config.toml
n_layer = 17
d_model = 96
n_experts = 128
experts_per_token = 6
d_expert = 32
d_shared_expert = 0
activation = "geglu"
moe_layers = [0, 1, 2, 3, 4, 5, 6, 7, 8, 9, 10, 11, 12, 13, 14, 15, 16]
router_score = "softmax"
normalize_top_k = false
routed_scale = 4.62
balance_loss = 0.0169
balance_bias = false
router_z_loss = 0.001
router_bias = true
init_std_router = 0.0104
lr_router = 0.00104
n_head = 3
n_kv_head = 3
head_dim = 32
vocab_size = 4882
norm = "rmsnorm"
norm_place = "peri"
norm_eps = 1e-06
positions = "rope"
rope_base = 80400.0
rope_fraction = 1.0
qk_norm = false
attn_scale = 0.177
tie_embeddings = true
parallel_block = false
extras = ["capped logits"]
init = "trunc"
init_std_qkv = 0.0514
init_std_o = 0.00882
init_std_up = 0.0514
init_std_down = 0.00623
init_out_by_depth = true
optimizer = "soap_variant"
lr = 0.00685
lr_mult_qkv = 0.4
lr_mult_o = 0.694
beta1 = 0.95
beta2 = 0.98
lr_head = 0.011
grad_clip = 0.5
warmup_steps = 200
schedule = "wsd"
decay_fraction = 1.0
decay_shape = "cos"
final_lr_fraction = 0.0
batch_tokens = [65536, 131072, 196608]
seq_len = 256
doc_mask = true
train_tokens = 715100000
steps = 6055
dataset = "wikipedia_en"
Below are experts of layer 13 (counted from 0) of a mixture-of-experts language model. Rows are named router (the router's row for the expert), gate (a neuron's input weights, with its number), up (a neuron's input weights, with its number) and show model dimensions 0-95. Each number is 500 + 40 x the weight over its row's rms, rounded and kept within 0 to 999. Numbers have three digits each.
After each expert's rows: a language model's description of what the expert responds to. This comes from a sample of Wikipedia text that the model never trained on.

# expert 21
router:531510550551488467508502488571538543509541463485568564526472553499393477490547453455493501577419542481517516554488543458427522498490582504537470526510483513496474503495544582500464487528528530476507473507484477546485553509507521603451476527469522490467461608528481500538564521503431472473
gate0:482489542493557501479550537473538528472559527516519499552488567416491423506455478497537512504428491449494478543470521475414359513483527495531488456518448527527452474508532534596448466496467473483520443480489464498492573522505482509513436573480576561483523496501547493535520438500514451503
up0:492512492510527537503455510530483548546486523509407539533550525531447544508545540477511555444547546580535494501536474502496598477490531474519512419472460468466509536516475450531537466447470454469511459519513480446424478497492516452480539589422525528535426559481520553511466570522454526434
gate1:563503587432514473440453477509526523449515540535504497490465473509499491460550488489478493541521524411470387438459501492484432521486457481584534458537474468532495509479548527485526531530523474493491537451467455441470440469545531551477511482518522505465510569523569567545537529524411440532
up1:460548507481487467557584527498514505460509414504478468517533534394471524415491507479536503497446481448444502544525527524525460469476543559498526453507515539498437477426448493444518486444454513502438509439497522527462511504566492521529462464485511540475534578620528521502501490552524424483
gate2:496531458450492593496492453524491531467467587515487512523482498501500413422447477411505475483459491471475481471516464486449463480481511526495457519532510530470428527452461570529473443554429496506519473557477470454418484576497520522505429543525454498536457585523438516443473475499459457499
up2:508508556521536506503497500564536423533515574532495493518510492499519493587459535521458458534489522535597404516405444475500550480474440495501504544530534564515528503456560456484466494563454587525527547458507446498465492506445569440523494504553465522483549518455483498546472520504466465559
gate3:580540513500447495505579538505496502458468454478536498512514567505542473517544509438468567488370566490463442519477550448439384541533526526524481479523534510499485490509576528463469517458527528441483467506485574583517496461457534528444446515512509496490490494509459509518490496473527431463
up3:554484473519480443488511485445471442583521549538511540476545488549436549464508504534503506469545557451524434474498508535517503455504423460468496484517534406416503499500522481480545453441541481412504506573560532517508547501469488478471466500434491439536475485457430520463427523447491536558
What it handles: Short word pieces inside words (Crosst-re-k, Common-we-alth) and subject pronouns like he, who, we, it opening clauses.

# expert 6
router:566469581534521573495434492503537510525509472445503511532482540535473573493522499430468477616421561499528559549522501516486546486504470446535503496558519450425507544490548563538462574492497539412546485442473481511502576513509446511464486505457481479464483517532462453509508480488497456465
gate0:527550526554476541514460559497530600501547470474468505555470544587465549541446480565510513593522546483497484486555480494499444493500426499565512490508516476458454468473535509443468503442486563475558518567535473488530461508485528526397524466520466500474521473516502594493510526511571554493
up0:474487564569507527507513508536453512578459425510461422529586535503477515542548516503521507479509475454508404551445455481459543454471572542464481481512445491496518475548534542567506500471438509507468473457544540504540468501453575494534467504459456516471521529569517466526553555477475444574
gate1:475497534495434507527518506548476570491466528476517591480446525538550438469513447507462497549477453582488479459495479508612580518499448389506446518527523479467529524433555564492443503482514540579517499503421411492494541507554487513512448472546490518507512520540496482496483528482515494529
up1:487485544553509442562487509522491529503481508523568471529539536491529504430532462554472504481429421458435509489483486484594444514502448453461470528553491513564563572525486540420483532504453461503525472511492471487450514538484548430572464513495541472458558503522432408524450499550473496484
gate2:407530584531467498529509452428428488503518523445425498516491466548432460529480510512544498526432433453474514467505576485464593512495514469512516505528388528496458571507549513545513544426511536461506476516501498469485479486501426454515501490445564475473493459467461490523522458465477450496
up2:471481466523472487536602518468499447536497530482487529529471427555570466518481479560477486565508428484573543515450450489478461480517483497498426452544514496537463416476552499505530540586478492505447523464482509546500487445418424572514449504586531502488492466489470509523463546528553478483
gate3:492503563398493583572530505502554499507490495474558513509508387527506531525546471510428530470471525544475516477480435437462478515507510514457533488577546458547491497512465510474404548457534507479459480525507481555542510491501467523491472490485619458471469498464499461499464551576450465527
up3:459515555479508628502544444442460508502469457566501517506521482523524497475532536483465500517503467553474506482510517552456540510521486511504552481577534481503505536468551486464507528548443499449429489482479542542478593580483487406472505487375507427524510518511518493464487542563528444518
What it handles: Bare space tokens before numbers in tables, dates and ratings, such as rated the film 4, December 11, 1988.

# expert 49
router:522472575534520526488521496519565514566458486502500513515502529531497548481509483458494491522436563469569514569526537488475516471395491511518499551502464506533509522467573519450444558521497600457499458480469400486490552510525434544425491509453522516475499502550409473497500440570496484433
gate0:525455425484538525553477534534537571495425550468471519485548512517452593476464507397491520483485535486508520536557449534540459506461497448500467542435461517534515506460512496488520406573506492493401499499457440508504490564488509543461535584548477508511515495506503520493515454491559416520
up0:502492526462576479547499442477543520530496538534516527571468480527512496465521510476582483554410508443514483537495461450535490505528485527566396532504412537495475514571492510461474499416470502493550492459533533513472464591514505515437589505448513552552551507507467527564521473542479522526
gate1:485541517498488490575462514530531424504446445455520551481543439489483408422582530471506503592469560476581470566519564488446498511452457506539476524512478467463465533417509514478485551440517524509493499492528524459484499515475448435508482487545563516531491504531475488528500487543544595468
up1:485510512406492488507613486548521532465509549536488532475499512554550535457489505505531508436507492497502432532530519517459559594498512463483503492535536500567608455495475532502538568537570464490481541456477520460500525499573532486493545463483468524468547529607451521481546502464473461560
gate2:525450572532475559449500463450486479519454512459509519534529563542552512491563493427511506476489444567397535509476494564478442528432426500476470447484517482569521433535526493443451537541478582541485509523501554562487515517607498491503530490472485489482474484503486477463573493509463457504
up2:497508475504418465552550518444425535461420441502511453532410488451506416484543462482464398531428447487509474513497537452515468525508482519476472536501461438512437553563496469534513520477505559498497517427526542453464549554512492519465458435519517514530473519528483452441525506516548462520
gate3:570451573537497533531492514513513489467490405541429465532518485546454540466446474440528484524435506468532532488475556502466471543476519540474488490530452397501459538462462521519496511456507560473463538441438460540500513501497452511476523484475534510466427464503408593529492473561462566481
up3:536472452481515523473488489544521480441406526507427536451507547439442440470570511508540535541523583515505510522475471526550555468460492544498468472501540446467523481488537495428544469535502426484550455466477583521481379495486500519500528517516526494442482531546547535573534470447520522466
What it handles: The m-piece after Latinate prefixes like com-m-unity, ad-m-ission, dis-m-iss, un-m-arried, plus prefix tokens re, prom, comm, em, im.

# expert 54
router:526409524584494552437502517548533557564402518511527504552453525511488513433496481474457485560468556488487496546518532461453539474439470490530462533493498480436534542476537507527493569530522562468529488508434422521493526519550496571463513493435527514455483485521448463524502450517442516418
gate0:481435615526534537462539551522469531517443468556495491525436488450464466533520511545480463606536532457540480477528507465476537498474511463477469530545536475458531515485488540500525512480426497442446488480491485455513479514510494514540540535528569584499532524434527486482608508516446501600
up0:490476521546523463609574482532587424565483510523471516459486530501488484420537513480457492512521497530492462496464518523485426456450586476511479487507555557493502501441495459546535528485542492513545514482566479452491540485536531548541516505473501520559570436569574440461498494534576482472
gate1:502499468570476520426515435494469509520489551563502508598492485488536519456491492507537521579585453471446470489498525450431508513536473533621483548483512543517564557507529523519474560488495535474540548476432499517523501477545529502457459468496460500544532490522558473474546607557530504481
up1:524491546522558562527537468505453537498461485501570426551535519474502486516364533470492457577561496516532463476486524542529487445507526474482567494487538544555545480482506445486504577440499550494494498469463507481466583507540525470510540459542471545504434529483514425543535428445481474477
gate2:494463495444509571494505547532449526459457490415432513521453481425472496487464519531490509504504540488450566581490470557468502524516488529525497498539525525461538564473635525536554533505579530513485441530480506508493547481506471531452487556502511483450448392547475512535521544449516546521
up2:523461524481506497492474549601503501607506474481519539482559438533512538462450469565494478491559588454517510535480500456503537494459404467486461543493485517485517499472536538521476530477498511455473529515525561486575543522477539482572468491596516397487487484564492424456468488519516543506
gate3:483423484456533471473554520509486493568466506487498542513415557469504513437467474443558540533461572536464520497501558523550549519537517507488486464575518429497464474438513483537515497580472626551513504497428458500437570483547511503558503492492538504470538485506480532482517485546507503583
up3:541506464504497483524436527502512538521480444500512561481524544458477498550456481468491480521473446508413479496417476465550569522511484568497505533533526565510398508489546561496473501530496467607511520429544548514567467482523552504516574535478528484520533501473520549507567444570540431468
What it handles: Short fragments inside names and words, often m or i after s or h, such as Cos-m-os, Aeros-m-ith, Ras-m-ussen.

# expert 35
router:517511505555567476450463469563579571536503455452509499536498496463461555508538560467480452549418518463537531514525560495440498460434511500518554575516483463458434478491528508547445538478547556446553533478479474534493525561546514570469525504492490522496473510545522419510571518475444494447
gate2:448498494490522540433524434497552530550466453479516585559518534484409470507509477491477470452486451450442482469494518432471542427483425513502558525475479542464455438507428538481553477504398484450446574440510468474509461559542485528542523505472502501474515465555492487470536489462470472467
up2:447432473480477499529529472498482472485510433486447534426480527478550506472546471451529487507528523544514502501608487533567477513453523482506553542468485542553526499481519527523519482538484539542420458447528534566562486527497420433560461455462469592455454472531505489494520529551473487601
gate3:557541549563573516490436483493552493500578472551504517510491464530499533491471581550491518504517500485525572497424511496477393552431478427484569569481511547496494450497543450490481563581542534507559540522472546514497480518517426505537543553490466442520503466504510520537518545545465508486
up3:465605472497495419542459468465471515483546529464439483490519485532452470493462463587485449573494559503482475547491448482520561474472485538504494544507442467524520556451474534489491503530479486497528481471509519485524493539417595554476513406409482526481512587563513555466489477499457494490
gate4:539479496472520511517497442545454566468551468468544484544519510505445500516448523492485544476500446485433544554553575504495559494508534581495523461482489500515505495460447453510451565435506542450498540578444516588453532503538542511474498497466563531478437443461469465488557557521422568491
up4:566468445485440536527481547450540481504535500486545395503522454522542535560528494524484494479527521561476502443449502486500430461532442467521516517538483514540441496592567479557459490471521455545574478552442471498492532470486384525475471489508480547503542497441526436509558521537506545484
gate5:472507475503483523401518479527456480455508539474455536508469426484537467546534489511476481556523479435471522561423490534539537478440561548539525509558508448451362496444484487471475566490522501468515450506518425497461480521480496509485554448411492498500517417527550450502535519467481500475
up5:490542413511468461539476502522444494452515458430457519495453464542540537476451517558472573470458535523454478543527458431570507543527537576463483507516531492498494568497558493526520458515525551436415585492424422469481498555509505507480463515444528503461478524467479531550505523445460541506
What it handles: Mid-word stem pieces right before suffixes like ation, ary, ated, e.g. Judic-i-ary, vent-il-ation, evac-u-ated, indic, gradu.

# expert 52
router:538436525570558541472454487524520517562523461486548524503469510454459495496529507476463476576456541537542537527517564467492502383492525504550542528490469407482518551479535482495482499499509485392544458446496493593570499514564508504490541517471473473454502519525446464505572508457498436468
gate2:502492490521523456497452527527545469572544594470567538526500450512453492461502548463567489557553566558496464481470500477516516471438549499485492535441512434563478509579588472482463522485539473436528480449500446488510531504509515480583592451463517465473515581506507501514536515447486463513
up2:508457536558501509465490476513461485514514509458513542468456460434451513561512534503464522493492488412521470492578509546493421435513586547469517408469435462563460480528528471539478513512483477523456510471457477528537523523453521504520466552481557545550534534502534582594402496523498466521
gate3:450471587550549460510435490526465551523504481494481516548467580452478518533513484498472490546435502562536575506482497509482471417523528464456487444478489453491529436525521452430502452466498475456546457478540447507556505410506490508555602472477574544487554520483508490515510449530482490437
up3:479500495477455496447475511480520569491571489540496538542495485467494500539529494430546532469496571475538563509537561541579460485508435539481481469520514553589471458485458487491480490527459454495491465467519460478500556515514465530500474537393502523413473537440535405503513517420553524426
gate4:584491466537488557437516527543503473528536479472548504471478478474479548453479488540485497461555491568512565493509486468568469470512493468506516465567504425532476488430553499395502587493477496572482442491503508451491495453514439497483454428475398490483513550515442425534484508456495515450
up4:532511447519581544527505564495591449559539480517525587492573544465470493529473487554536483489550540594464505520492504443531449487540462524425520516471540508430501496450516472552491527469450532487516496502449549493556469533580442523491578480498449462452465498547529503531546455488503488466
gate5:441551460482495516478481517467546436509539451524500517527550541527486500463519498472418521521517494476508563510515479533506457461483434486464562481492482495494583440486487531494445549431538531440457418480514503526548510465503484393533547575477374479522504463573469431522499478485463472499
up5:491493499462498528429500532478513496584541497520393511373464532472444565523466444495523520476469473571466522487485534437508432512455538523485538538523495551454471521511564502513455553470471474445529490513539520518528503503458481433497467527480501435436510454473500490459495391546447467503
What it handles: Word-internal l, r and vowel-plus-r/l fragments in foreign, especially Central European names, as in Pö-l-tl, vö-l-va, van V-l-iet, El-endil.